config.toml
n_layer = 10
d_shared_expert = 0
router_bias = true
init_std_router = 0.0282
head_dim = 64
norm_place = "peri"
positions = "rope"
rope_base = 10000.0
tie_embeddings = true
init = "normal"
init_std_qkv = 0.0534
optimizer = "adamw"
decay_fraction = 0.699
decay_shape = "cos"
batch_tokens = 131072
Below are experts of layer 3 (counted from 0) of a mixture-of-experts language model. Rows are named router (the router's row for the expert), gate (a neuron's input weights, with its number), up (a neuron's input weights, with its number) and show model dimensions 0-95. Each number is 200 + 40 x the weight over its row's rms, rounded and kept within 0 to 999.
After each expert's rows: a language model's description of what the expert responds to. This comes from a sample of Wikipedia text that the model never trained on.

# expert 7
router,203,244,180,145,134,216,173,220,186,155,107,229,223,182,231,214,169,202,162,213,257,258,207,156,232,249,176,197,173,213,207,205,176,210,121,153,177,154,159,217,148,206,157,229,274,242,166,169,269,160,283,111,95,205,205,239,200,207,233,239,214,169,166,168,187,209,199,172,190,196,184,135,237,232,222,152,136,223,204,183,195,231,236,220,234,240,235,156,187,217,238,221,181,243,181,158
gate0,171,193,183,219,227,145,225,162,179,189,170,322,154,129,289,203,224,167,146,209,249,235,182,274,165,182,102,247,241,208,219,243,171,169,213,229,227,139,179,195,232,112,194,263,144,173,210,159,192,196,143,208,143,146,221,237,203,236,180,178,146,206,308,265,272,221,215,199,246,237,233,218,221,171,241,251,186,242,228,124,174,212,105,197,265,212,198,203,228,235,208,173,219,193,140,237
up0,211,178,198,171,165,166,165,235,179,296,162,201,179,175,224,293,251,147,178,158,199,214,221,287,86,221,157,228,180,223,232,211,177,203,223,209,212,207,176,227,188,117,150,218,156,241,145,214,247,201,199,205,164,171,214,174,162,202,177,206,82,177,157,141,239,214,187,205,149,154,235,233,208,263,225,222,150,202,257,239,124,213,114,244,199,252,111,239,265,262,184,212,182,193,204,230
gate1,182,247,173,141,276,222,268,225,183,261,173,215,220,116,228,172,205,255,144,244,231,193,276,216,209,249,167,226,224,218,265,144,243,176,203,163,201,184,184,193,256,223,156,194,205,206,208,250,188,259,177,250,195,189,190,234,210,122,258,201,136,217,168,227,177,182,250,282,175,236,234,253,153,195,249,235,238,148,219,222,260,120,157,168,196,173,291,233,213,71,139,280,172,258,205,227
up1,159,173,186,220,151,222,187,243,169,184,193,198,199,168,215,236,130,158,211,137,156,194,184,154,185,176,227,165,205,191,177,119,240,187,206,309,213,218,231,189,197,170,268,178,223,181,112,84,226,216,172,167,229,209,282,229,200,224,151,189,129,232,219,185,146,210,138,293,181,275,188,250,218,258,193,159,219,215,204,223,94,266,297,180,262,161,180,169,186,189,288,167,210,161,147,150
gate2,144,246,210,202,153,179,214,191,205,200,252,248,209,246,200,201,172,252,217,242,230,107,229,163,200,198,222,179,239,196,249,257,177,168,187,213,203,172,187,145,224,155,239,147,204,209,189,249,245,232,156,263,232,195,208,234,154,153,203,116,224,256,184,147,232,161,234,161,145,173,192,225,126,229,120,119,217,197,151,222,159,199,138,219,167,154,284,223,243,168,268,181,178,248,226,207
up2,225,247,149,137,261,184,135,282,161,225,175,152,161,224,215,199,188,188,141,221,213,201,172,240,235,170,238,232,193,120,201,170,212,234,233,251,221,209,198,223,224,225,163,224,186,161,218,113,142,154,219,133,184,199,187,193,222,280,145,239,226,125,170,236,211,196,171,233,245,199,227,155,301,202,184,263,190,167,187,238,190,265,217,210,250,219,191,181,169,249,174,253,263,202,157,183
gate3,228,242,186,134,243,167,205,219,187,245,266,155,192,177,267,149,182,333,212,166,174,168,242,173,172,178,281,161,218,269,182,221,257,188,206,175,205,214,222,228,313,231,157,208,231,187,196,164,246,210,211,208,235,248,214,258,180,162,226,183,192,230,203,177,166,209,177,234,185,191,140,177,174,298,208,215,210,111,171,116,205,261,237,191,130,202,221,198,260,203,245,148,227,213,179,240
up3,221,160,236,248,118,117,216,180,179,254,232,128,191,201,194,274,295,171,122,210,187,233,140,194,131,217,124,168,232,158,179,182,191,229,166,240,112,231,210,208,152,154,203,206,138,223,186,184,230,151,183,163,250,231,172,185,219,234,130,214,206,185,256,242,277,282,271,185,146,189,267,261,199,179,188,229,209,241,221,190,198,216,216,173,205,156,190,204,191,258,191,201,201,256,260,189
gate4,224,147,222,239,165,197,196,199,200,226,196,245,184,142,214,163,289,255,172,174,268,215,149,230,294,160,234,224,186,188,214,218,179,187,218,138,250,181,253,229,176,227,160,216,171,160,198,180,224,167,216,235,211,194,214,214,189,167,183,223,237,236,202,209,250,173,165,283,159,221,228,260,190,171,198,235,212,196,207,283,218,180,217,209,132,205,186,255,198,236,115,202,225,196,218,192
up4,184,99,186,219,178,152,235,220,214,210,153,236,282,200,131,220,170,236,173,173,224,216,235,177,190,192,243,269,196,228,186,132,198,234,177,243,175,194,170,168,246,241,108,245,122,168,123,216,218,158,236,169,191,201,188,167,204,205,205,167,126,251,177,208,186,181,216,177,156,275,172,243,221,215,197,189,215,158,164,231,176,218,252,171,236,149,227,233,181,167,249,173,133,195,155,241
Was and He. Past-tense was/were and sentence-initial He in biographies and event narratives, plus Governor, month names and list-item dashes.

# expert 13
router,225,203,210,164,105,161,153,194,189,178,201,179,162,207,162,191,148,218,212,193,205,251,206,155,241,107,207,200,136,139,241,190,222,217,197,206,195,227,92,211,126,177,224,174,157,241,196,256,183,252,189,214,181,208,202,228,221,193,249,199,173,195,176,217,160,161,191,197,217,263,255,172,192,236,234,182,202,252,215,236,208,145,185,188,202,159,238,196,213,180,217,209,173,234,136,167
gate0,173,108,176,266,244,229,197,216,176,266,212,255,89,290,213,215,168,223,230,176,210,102,276,260,186,210,198,146,179,186,196,216,183,158,264,174,234,194,164,202,187,202,258,186,205,197,169,190,200,188,184,192,248,163,205,147,166,217,235,171,166,200,173,175,256,184,186,275,163,265,228,158,167,260,166,167,246,175,150,163,224,213,209,160,208,188,249,198,183,193,176,233,241,108,217,173
up0,169,232,103,223,213,143,193,170,199,230,211,207,163,198,227,218,219,178,184,241,222,225,192,249,226,192,147,220,232,305,173,188,116,212,144,230,209,133,225,165,245,184,233,239,139,250,186,257,197,111,191,215,181,132,179,233,178,180,199,231,172,231,188,200,246,194,201,243,224,289,210,181,244,207,176,219,226,313,235,222,204,193,172,155,244,172,195,228,240,255,116,184,195,228,147,145
gate1,217,233,202,194,200,176,253,244,129,217,209,235,151,216,195,254,191,221,218,181,163,206,170,227,195,179,218,194,183,179,242,151,176,173,166,236,208,210,198,190,256,244,177,134,246,122,91,211,180,229,158,225,217,220,205,187,196,267,190,244,233,195,179,186,216,203,212,310,155,111,234,335,268,227,196,228,241,196,246,238,206,213,156,169,212,244,170,223,219,197,177,224,298,203,180,240
up1,130,183,138,180,237,169,203,238,228,173,133,204,162,167,182,277,222,272,272,222,206,188,182,218,257,205,197,199,158,214,188,191,173,208,230,153,239,204,201,133,146,271,194,216,244,188,193,249,226,178,159,183,213,153,144,250,218,270,179,142,175,182,225,219,183,212,187,216,142,208,226,299,170,193,165,253,235,218,251,308,203,213,205,182,242,179,163,243,243,148,209,172,201,223,216,233
gate2,206,163,180,211,216,195,220,198,194,239,213,146,304,190,255,216,277,158,155,169,207,208,180,205,192,295,172,194,192,170,200,238,149,244,178,169,255,202,180,235,142,252,173,174,198,168,174,189,258,199,157,239,163,191,171,200,173,223,259,192,240,205,177,224,189,197,153,198,179,203,283,268,174,168,167,221,140,196,208,138,203,246,178,188,237,190,184,208,194,140,236,222,230,195,158,203
up2,168,115,195,213,215,174,163,243,207,232,200,239,134,195,276,255,191,187,211,263,156,187,175,191,151,159,105,146,180,216,231,290,206,187,151,204,174,238,239,230,173,192,199,242,193,219,253,171,195,209,215,170,265,143,278,175,263,106,246,271,164,246,192,216,203,194,198,212,267,199,175,191,232,147,140,189,253,178,198,176,222,191,191,247,194,173,187,261,144,161,255,199,139,199,255,177
gate3,244,224,213,177,148,263,268,208,202,213,97,193,175,238,281,185,191,276,174,183,164,180,200,169,215,198,215,113,207,191,162,214,227,205,177,232,233,171,259,203,209,221,196,147,214,200,203,287,153,156,220,187,139,203,132,190,162,166,183,110,216,255,229,127,202,197,190,164,172,258,258,170,153,311,192,263,249,131,246,246,206,228,224,172,251,245,230,161,268,201,218,213,230,196,228,206
up3,160,267,194,264,272,141,214,205,226,224,135,150,205,243,205,167,188,238,213,155,203,156,204,208,237,165,190,134,135,167,127,251,161,208,244,135,154,178,198,151,250,273,144,238,194,183,223,248,228,280,219,194,183,219,221,192,216,211,179,235,218,227,174,159,115,220,132,190,242,279,209,160,130,173,219,245,155,167,218,219,201,182,280,163,181,174,257,234,191,248,195,198,224,203,190,200
gate4,204,205,216,144,279,159,277,147,184,257,210,207,165,155,199,190,209,212,202,172,215,206,205,165,235,204,249,143,167,225,134,218,195,269,199,155,177,258,224,139,158,249,191,174,205,169,273,139,134,214,230,239,226,283,127,240,194,130,198,121,206,172,221,206,251,231,254,148,172,257,240,226,225,174,175,143,265,133,229,199,218,248,199,252,211,215,266,181,200,181,153,152,184,151,151,242
up4,220,122,243,295,188,224,176,167,194,197,208,255,197,217,214,264,237,182,196,209,173,210,222,211,242,150,225,194,195,145,256,232,225,277,278,223,206,200,186,316,200,214,140,208,181,215,193,176,251,244,188,145,157,190,125,236,173,211,225,265,230,183,214,123,223,218,264,110,176,119,191,197,247,209,173,274,199,235,224,232,167,158,250,140,200,184,160,294,197,198,157,195,218,210,198,227
With, in, score dashes. Prepositions with/in, -ating endings, and separators in score and vote tables, such as 2–3, League, percentage columns.

# expert 2
router,175,236,273,126,170,211,151,233,212,163,195,184,188,161,257,182,257,177,292,154,146,184,142,209,143,192,230,113,141,248,216,159,157,205,160,154,151,204,208,198,204,198,172,167,142,198,223,257,245,257,275,215,241,194,191,192,226,249,280,159,182,186,181,225,165,86,194,174,195,172,217,121,182,234,203,218,144,229,252,196,202,207,196,257,185,148,165,202,184,154,208,194,203,267,220,200
gate0,65,227,139,234,194,225,204,238,166,165,129,275,152,161,201,159,250,232,163,230,237,164,191,254,190,196,280,227,231,225,184,209,171,210,150,190,217,106,222,183,217,134,223,234,163,213,285,266,245,199,168,165,125,81,92,224,134,185,221,217,150,222,212,234,208,222,161,167,146,188,182,187,153,257,168,192,203,181,184,178,217,133,198,132,233,201,189,228,245,213,212,225,158,184,223,207
up0,175,220,193,202,220,266,244,217,175,180,168,316,193,144,206,227,188,209,221,228,267,101,237,228,221,198,178,212,212,291,194,246,161,206,201,144,237,236,214,233,247,94,191,244,185,187,321,192,181,169,195,204,114,134,183,198,120,168,234,224,94,208,95,234,254,214,127,159,203,267,208,220,181,208,215,135,193,241,201,247,224,136,165,129,259,192,170,281,235,144,259,213,244,198,213,218
gate1,214,285,211,107,139,229,192,204,225,170,277,148,181,189,180,231,149,192,267,209,172,138,172,194,262,171,253,85,189,161,179,256,191,211,177,215,273,260,183,177,200,220,191,229,261,221,200,208,132,180,156,197,224,224,245,219,222,155,181,141,202,188,303,153,191,200,176,256,149,164,188,234,122,308,132,171,201,114,216,219,236,220,151,262,209,189,221,165,183,220,223,279,157,229,228,152
up1,201,243,208,204,247,233,167,146,153,231,191,259,222,217,250,164,190,216,161,218,158,131,213,212,246,186,214,171,180,252,193,189,221,95,228,216,140,234,189,229,115,251,179,117,240,192,219,243,205,275,243,128,287,209,233,159,212,194,221,247,258,264,226,168,234,194,220,211,196,265,273,120,157,268,169,229,173,209,201,196,182,280,150,169,184,186,169,209,175,209,176,176,191,236,145,190
gate2,164,152,145,124,232,202,249,268,187,219,203,271,220,202,196,208,253,166,142,188,169,160,153,204,231,248,207,258,183,128,139,217,214,176,172,182,157,166,181,193,198,250,200,270,162,178,246,167,194,267,151,158,121,205,165,199,193,208,208,225,132,228,234,189,180,201,120,230,133,216,159,266,238,150,219,245,203,155,142,269,236,193,186,87,146,212,202,191,226,181,144,228,182,206,206,254
up2,138,281,232,296,146,185,161,165,179,201,194,224,188,177,217,163,214,223,192,231,251,205,170,194,158,197,187,198,202,251,209,130,227,183,196,261,189,230,217,246,127,190,214,174,209,204,166,228,196,200,246,183,259,209,306,254,229,160,214,185,251,199,203,184,255,201,272,230,180,125,193,178,176,267,227,169,188,209,294,176,154,227,208,224,189,205,209,228,183,246,238,239,184,200,169,251
gate3,278,220,181,213,207,234,221,188,186,153,154,237,108,223,233,187,181,130,165,130,222,218,249,144,191,224,199,140,275,205,210,195,224,148,173,199,231,172,133,273,260,193,211,234,220,161,239,236,145,239,152,145,205,156,208,260,246,214,165,181,163,173,313,201,170,265,195,241,170,186,210,189,219,215,211,194,235,296,177,233,162,196,234,158,259,215,239,280,164,139,202,245,255,171,172,238
up3,231,163,231,219,216,122,192,246,229,202,192,172,192,186,208,196,200,271,217,170,175,195,157,242,103,243,213,151,145,261,131,268,213,238,212,208,190,209,227,144,274,232,126,220,201,231,173,157,288,154,201,228,217,213,222,197,215,163,244,198,209,232,201,251,231,167,155,204,275,244,273,172,210,192,210,168,270,258,188,171,240,198,240,123,212,177,174,227,251,160,229,123,243,274,218,165
gate4,195,153,247,243,224,242,213,216,244,200,170,245,241,210,172,142,133,214,196,202,186,240,236,194,266,239,151,253,218,158,222,125,201,58,213,214,189,190,258,246,221,168,176,198,206,193,213,143,215,164,246,244,194,145,212,156,174,199,208,238,260,199,258,201,235,182,146,131,123,126,191,231,174,201,223,182,239,167,212,213,193,188,193,133,189,176,208,143,192,264,105,186,188,237,215,174
up4,252,90,270,270,237,217,160,172,246,228,150,120,164,205,180,145,152,221,182,185,197,238,193,160,244,208,142,256,270,186,259,139,194,147,238,221,232,234,205,272,210,147,158,195,183,195,195,199,187,177,194,179,234,136,211,173,155,180,175,239,249,205,212,192,208,177,204,152,153,166,178,161,165,191,199,206,179,162,251,224,190,195,216,165,245,157,169,192,167,287,120,194,186,238,204,130
Word-final plurals, table pipes. Final word pieces like -ans, -lan, -ian, plus line-initial table pipes and nouns such as March, Air, Airport, country.

# expert 5
router,175,255,202,124,246,173,230,259,155,165,235,212,222,148,221,169,210,174,184,212,197,217,133,271,183,259,218,166,203,228,235,207,200,224,245,156,210,208,124,220,210,202,142,295,197,168,210,162,138,151,255,272,254,218,155,200,127,229,179,207,88,218,284,236,185,190,221,203,179,199,137,240,174,168,285,190,197,180,203,202,253,182,152,201,181,256,279,207,252,171,204,219,244,224,204,164
gate0,234,198,265,144,174,234,198,198,225,218,248,138,147,248,206,224,225,249,232,197,231,178,159,256,229,259,207,236,180,200,197,187,214,193,132,219,234,280,229,205,271,149,175,210,228,205,248,142,204,238,200,130,172,278,163,133,119,177,136,252,119,250,168,169,165,192,208,204,161,215,224,175,195,285,203,251,186,178,255,181,247,183,141,208,240,197,189,152,257,156,335,184,185,166,180,207
up0,207,204,267,208,180,124,260,178,215,185,166,292,180,187,163,186,154,167,194,183,198,223,153,172,254,142,257,148,184,166,226,178,151,142,185,279,231,234,199,265,232,205,231,130,239,175,174,188,147,186,232,174,141,254,230,175,170,201,166,221,198,207,179,203,190,213,120,214,191,177,227,228,295,154,185,262,191,239,215,219,182,272,197,190,225,176,165,194,308,209,219,208,217,203,172,235
gate1,246,129,292,204,196,214,178,171,150,260,207,202,248,246,213,221,202,209,160,214,227,162,168,270,115,164,221,206,123,242,264,187,182,194,202,230,217,284,225,196,182,200,168,248,167,215,208,205,176,230,124,147,208,142,224,160,209,167,156,212,228,188,209,239,188,209,215,247,245,118,223,235,228,229,228,154,338,230,186,111,236,203,186,183,226,178,265,255,144,213,191,164,151,222,151,195
up1,229,204,181,226,200,218,164,123,223,201,190,153,233,219,238,129,225,194,213,236,281,160,212,238,255,174,206,154,163,133,256,218,250,215,182,204,154,286,207,150,234,211,200,204,270,313,198,182,172,221,225,192,302,201,157,179,179,210,185,205,228,245,195,124,180,270,170,110,175,203,204,272,236,215,208,200,170,151,208,226,247,119,203,241,165,196,185,133,238,259,267,150,265,207,196,206
gate2,239,203,121,306,231,173,219,234,170,206,135,240,243,154,210,217,239,246,153,179,143,199,176,150,207,168,151,158,193,121,267,211,200,140,162,254,188,217,216,182,219,180,257,155,194,197,171,174,113,252,240,159,204,213,203,235,244,253,138,213,211,176,231,139,220,156,165,226,188,220,205,221,198,213,264,258,220,186,247,248,206,131,129,236,164,187,147,236,227,181,201,194,240,180,211,167
up2,147,154,193,191,223,137,254,244,187,184,219,199,323,180,251,233,252,252,176,183,211,212,207,194,182,132,188,200,185,213,215,144,228,287,224,243,199,172,220,210,194,260,216,174,217,181,158,178,236,237,222,170,185,214,219,141,228,194,144,199,194,174,178,191,208,174,232,156,164,244,252,239,183,131,204,183,214,173,148,163,255,183,133,155,153,323,240,213,257,137,241,188,316,203,288,163
gate3,119,235,189,254,241,200,180,192,223,192,291,110,234,241,174,204,195,257,168,225,211,164,237,185,207,148,167,284,219,254,158,134,125,208,201,231,177,181,186,256,192,170,210,261,131,142,216,273,219,276,166,170,109,168,216,215,190,164,182,168,206,178,218,336,193,220,222,239,174,190,216,180,182,183,183,174,193,196,165,159,121,250,188,200,257,193,151,169,207,164,219,157,166,202,236,214
up3,199,191,275,165,122,224,225,242,216,247,279,187,213,148,227,250,221,106,217,269,164,216,149,143,154,123,240,198,166,203,165,314,258,255,178,178,275,247,281,190,138,243,121,206,247,225,247,142,134,125,255,215,168,213,207,192,214,228,248,230,181,222,181,165,207,188,205,192,282,236,206,191,222,154,203,222,187,200,201,261,160,224,201,221,142,176,203,168,213,213,194,173,257,212,154,139
gate4,266,219,269,162,237,245,203,231,187,229,200,217,178,170,240,163,150,224,214,237,213,191,233,194,323,296,212,201,148,232,262,251,191,227,180,217,157,178,194,167,209,192,102,229,217,204,211,223,193,161,239,261,242,208,215,102,213,192,182,232,207,207,197,229,204,275,177,205,205,201,190,112,218,171,193,232,251,211,235,195,239,139,82,340,240,221,204,168,250,228,216,147,164,204,138,232
up4,162,204,168,200,176,211,200,192,279,192,291,195,158,191,216,96,169,206,203,216,166,203,174,225,157,184,268,176,214,174,145,123,178,206,205,173,186,193,223,269,192,234,180,133,281,163,193,233,272,217,197,236,202,243,223,170,180,228,175,191,169,237,225,288,231,190,199,174,124,224,186,165,166,193,195,185,198,162,169,270,251,267,163,154,262,155,193,189,147,209,180,180,206,226,183,165
Mid-word pieces, table numbers. Word-internal pieces like di-ff-er, charity, royalty, unfortunate, plus two-digit numbers in sports stat tables and the word football.

# expert 21
router,188,169,213,206,118,188,222,221,325,132,206,227,228,151,256,129,203,187,179,260,266,217,242,219,118,246,179,211,223,263,250,248,213,207,195,144,228,223,164,199,211,233,210,194,179,216,206,302,215,154,132,156,224,204,229,228,203,233,177,227,217,231,186,222,206,173,202,207,219,169,235,194,213,211,186,230,195,151,266,138,121,160,193,206,231,257,224,118,245,173,230,210,229,251,192,252
gate0,195,193,207,260,223,204,184,185,203,191,235,180,125,215,188,171,222,216,142,230,192,189,169,139,253,190,260,146,158,165,178,183,192,161,258,153,213,183,170,123,241,264,205,266,243,217,262,198,226,156,260,211,206,153,194,136,170,182,147,173,184,268,239,256,204,202,116,146,244,240,241,238,275,161,217,185,242,204,188,244,221,174,243,220,305,265,216,221,222,195,183,209,189,141,171,195
up0,219,146,197,165,241,200,260,204,182,143,232,203,160,232,192,223,204,198,133,217,186,186,178,178,182,153,243,194,198,197,240,272,156,89,216,209,185,208,192,228,175,272,148,161,184,221,164,180,185,202,203,217,187,218,225,162,279,201,181,238,249,189,203,268,214,242,194,317,204,202,271,271,199,193,250,211,157,198,165,256,221,224,74,271,174,122,148,215,160,232,206,195,97,213,196,214
gate1,245,195,191,172,155,182,226,151,194,215,199,142,254,222,92,265,173,231,188,106,231,168,159,149,229,219,191,308,240,168,154,181,177,198,209,228,227,217,207,259,230,186,174,166,145,201,164,192,144,198,208,177,267,245,170,164,177,247,200,210,217,178,170,219,204,181,224,165,163,184,259,207,198,186,269,210,162,174,126,192,170,169,201,155,244,216,235,223,223,162,184,205,161,233,243,156
up1,218,279,134,207,90,215,183,178,170,182,177,231,213,189,209,181,183,213,117,257,175,169,197,222,196,197,172,220,185,215,154,158,183,190,159,231,195,218,204,139,155,195,248,219,208,256,135,182,201,241,116,230,246,108,230,195,161,222,194,295,134,214,231,218,149,256,161,250,185,211,233,127,155,178,155,231,223,258,233,234,194,240,127,152,199,217,221,205,206,242,180,205,192,171,186,253
gate2,158,238,183,204,161,144,206,118,208,206,188,133,255,164,173,192,115,157,212,228,163,241,170,155,139,192,183,186,245,196,91,151,257,159,156,218,265,141,209,217,257,146,202,151,225,179,162,114,185,256,193,262,243,169,177,261,227,198,214,180,198,229,202,160,210,311,195,244,262,138,156,200,183,268,212,167,174,264,231,158,178,245,196,202,210,180,195,175,143,159,156,262,187,230,169,226
up2,201,77,141,155,222,208,241,284,233,188,167,207,244,192,258,193,218,264,253,227,143,198,166,210,115,188,180,116,170,274,193,227,214,144,170,246,99,151,140,249,185,167,193,121,191,239,225,178,238,152,162,261,135,203,221,248,147,215,193,174,167,178,281,192,174,220,223,178,243,175,184,142,193,215,179,167,222,221,225,149,225,140,157,214,192,178,181,170,271,182,152,196,256,263,239,170
gate3,154,224,158,215,259,176,232,195,195,250,162,102,195,158,265,144,189,225,238,211,233,178,244,247,166,204,185,175,137,230,172,176,184,128,155,213,243,226,181,170,167,154,130,125,295,218,231,139,188,229,185,217,134,204,169,257,195,180,181,129,193,171,168,175,169,212,190,200,142,314,223,182,154,202,161,247,200,253,202,160,264,190,169,226,178,193,190,188,238,185,185,187,215,187,186,167
up3,243,224,186,218,168,167,174,223,145,230,195,169,174,188,210,241,210,183,263,187,173,220,195,175,189,189,186,171,241,142,208,169,257,230,242,224,252,162,269,180,277,278,242,202,230,199,211,83,174,244,241,213,302,166,226,231,288,227,186,250,234,132,213,178,272,266,197,208,231,106,164,251,217,201,148,233,206,241,200,212,261,176,236,141,115,173,198,148,205,207,213,190,169,192,224,157
gate4,232,200,199,238,254,207,164,242,157,244,182,170,235,272,210,174,225,133,137,238,183,247,230,220,196,154,213,167,220,156,220,180,241,129,188,194,129,213,221,195,188,219,93,152,235,209,192,202,230,248,227,197,234,264,152,152,210,196,159,205,197,168,263,226,140,209,176,218,235,297,185,196,123,215,234,200,181,226,240,164,196,244,178,116,198,269,206,174,197,234,189,130,149,219,193,194
up4,143,267,194,181,173,220,169,185,151,246,170,234,220,195,174,214,211,225,210,238,179,192,186,141,160,152,309,209,218,227,142,183,206,211,197,222,270,200,181,129,181,228,193,180,177,147,169,195,168,189,219,267,242,220,241,220,216,168,217,194,130,154,170,165,245,192,189,178,257,276,193,227,317,202,246,163,224,190,181,196,136,217,164,238,193,243,83,255,286,137,181,155,148,232,270,157
Of and word starts. The word of plus first pieces of split words, such as pos(ed), compris(ed), Wil(fred), Ab(original), and opening parentheses after names.

# expert 4
router,153,292,243,180,200,187,206,230,200,196,256,201,176,247,173,193,128,207,205,187,213,221,191,187,203,179,267,264,183,191,201,284,143,244,232,181,244,203,130,256,192,277,204,128,166,158,203,233,188,143,248,258,156,162,159,215,235,140,221,232,129,222,186,235,172,202,213,112,220,184,171,216,245,263,248,210,206,194,232,179,166,197,203,152,210,228,202,242,234,190,147,263,228,278,161,232
gate0,213,147,183,254,288,211,263,211,234,141,219,235,239,276,146,203,228,90,142,152,201,78,191,215,226,212,140,207,199,157,177,241,237,226,228,243,207,157,222,198,203,249,207,147,231,228,250,230,228,200,204,181,219,96,196,184,187,318,235,174,194,198,208,226,174,180,217,164,211,281,163,178,210,181,117,164,181,222,159,253,156,151,250,137,130,154,212,248,248,132,186,206,199,171,125,248
up0,185,184,133,233,212,167,230,145,250,248,187,199,180,243,172,173,245,102,173,236,125,208,183,192,246,189,102,190,149,193,280,143,214,202,201,241,223,177,245,218,205,223,148,173,174,165,175,249,194,244,209,198,222,184,134,223,153,162,220,200,171,220,237,207,172,213,225,229,168,205,227,154,249,217,187,233,113,200,160,199,153,162,237,179,196,132,187,234,246,218,222,222,192,192,121,241
gate1,204,200,296,177,210,157,188,204,233,173,220,298,202,205,176,199,178,227,195,223,188,259,203,217,268,185,157,165,166,297,215,160,124,209,229,256,256,264,160,215,203,201,206,253,239,205,212,255,191,166,219,179,261,252,261,200,157,142,186,196,196,179,114,220,187,136,265,261,173,185,251,239,233,162,177,245,184,187,204,191,264,257,275,207,228,256,217,194,190,192,198,201,221,179,242,159
up1,144,213,166,227,197,221,206,167,188,199,167,176,155,236,101,166,159,264,216,175,206,149,229,149,174,150,232,157,217,193,209,113,126,211,225,189,222,220,71,150,184,130,193,219,145,148,150,215,168,159,144,185,161,212,196,243,157,205,180,241,191,215,196,271,256,155,243,130,211,175,191,262,257,168,185,171,169,248,195,198,185,196,174,170,302,180,203,162,252,130,167,174,161,203,200,198
gate2,223,228,171,241,262,149,193,232,205,155,185,136,264,237,166,269,246,195,179,114,163,171,202,198,222,237,207,190,184,218,191,247,158,139,186,169,147,282,159,165,228,199,303,163,188,170,212,172,90,231,195,139,197,228,199,230,228,129,187,232,215,164,179,232,210,237,217,282,226,226,170,193,152,196,164,204,255,253,213,216,234,274,160,195,178,197,172,202,236,149,185,197,143,230,232,156
up2,198,212,160,209,142,160,193,205,237,170,211,203,214,227,164,160,187,254,243,233,153,178,242,127,225,223,215,141,214,134,201,184,193,280,143,198,200,236,233,182,206,234,188,153,163,169,130,196,184,170,173,153,158,177,256,156,264,205,194,207,207,192,203,269,198,213,297,265,159,139,234,239,164,190,199,190,162,222,200,183,214,309,149,249,163,228,206,196,172,125,259,242,220,198,210,198
gate3,189,111,236,238,217,222,223,152,225,203,88,253,165,116,210,181,192,223,271,176,204,167,255,214,120,202,181,187,308,186,198,235,230,202,239,197,153,191,196,226,268,158,151,148,169,250,235,170,220,202,283,142,178,222,224,253,192,207,238,194,227,206,190,191,184,128,251,157,228,249,210,189,235,165,194,217,213,227,278,200,319,207,212,199,208,185,227,200,153,137,210,157,206,180,183,185
up3,198,269,125,212,207,183,217,210,149,188,258,219,184,259,193,198,168,206,159,253,209,214,175,197,294,226,187,154,126,190,249,227,158,145,146,208,178,233,178,185,144,246,276,208,170,199,171,193,141,179,146,197,216,102,129,176,156,223,214,231,192,252,260,223,204,265,137,256,174,132,68,187,169,215,245,159,250,179,226,196,118,197,172,213,174,208,151,176,261,279,246,210,178,183,199,145
gate4,237,72,144,286,199,188,154,178,238,162,212,138,204,174,173,256,171,108,170,196,229,145,176,248,263,186,183,165,195,103,204,180,205,251,173,212,157,183,222,230,211,229,116,179,232,178,148,198,252,251,262,256,251,183,176,258,200,199,212,237,204,250,249,193,235,141,207,162,204,223,232,222,183,232,205,228,191,169,240,206,201,213,220,188,130,160,167,206,194,182,151,221,249,166,189,225
up4,218,262,153,207,210,154,183,211,196,153,174,230,188,235,92,146,246,199,170,237,158,194,235,214,285,201,149,247,222,186,228,195,167,121,247,219,163,147,249,149,190,162,250,155,222,164,184,133,221,189,269,133,197,151,243,180,242,247,205,260,222,155,245,174,213,188,209,233,220,239,158,170,192,214,158,122,181,184,123,158,89,147,199,232,265,180,141,198,239,229,237,154,246,201,164,204
Place-name capitals, field separators. Capitalized place and institution words such as National, Central, West, England, Library, plus colons and pipes separating table or infobox fields.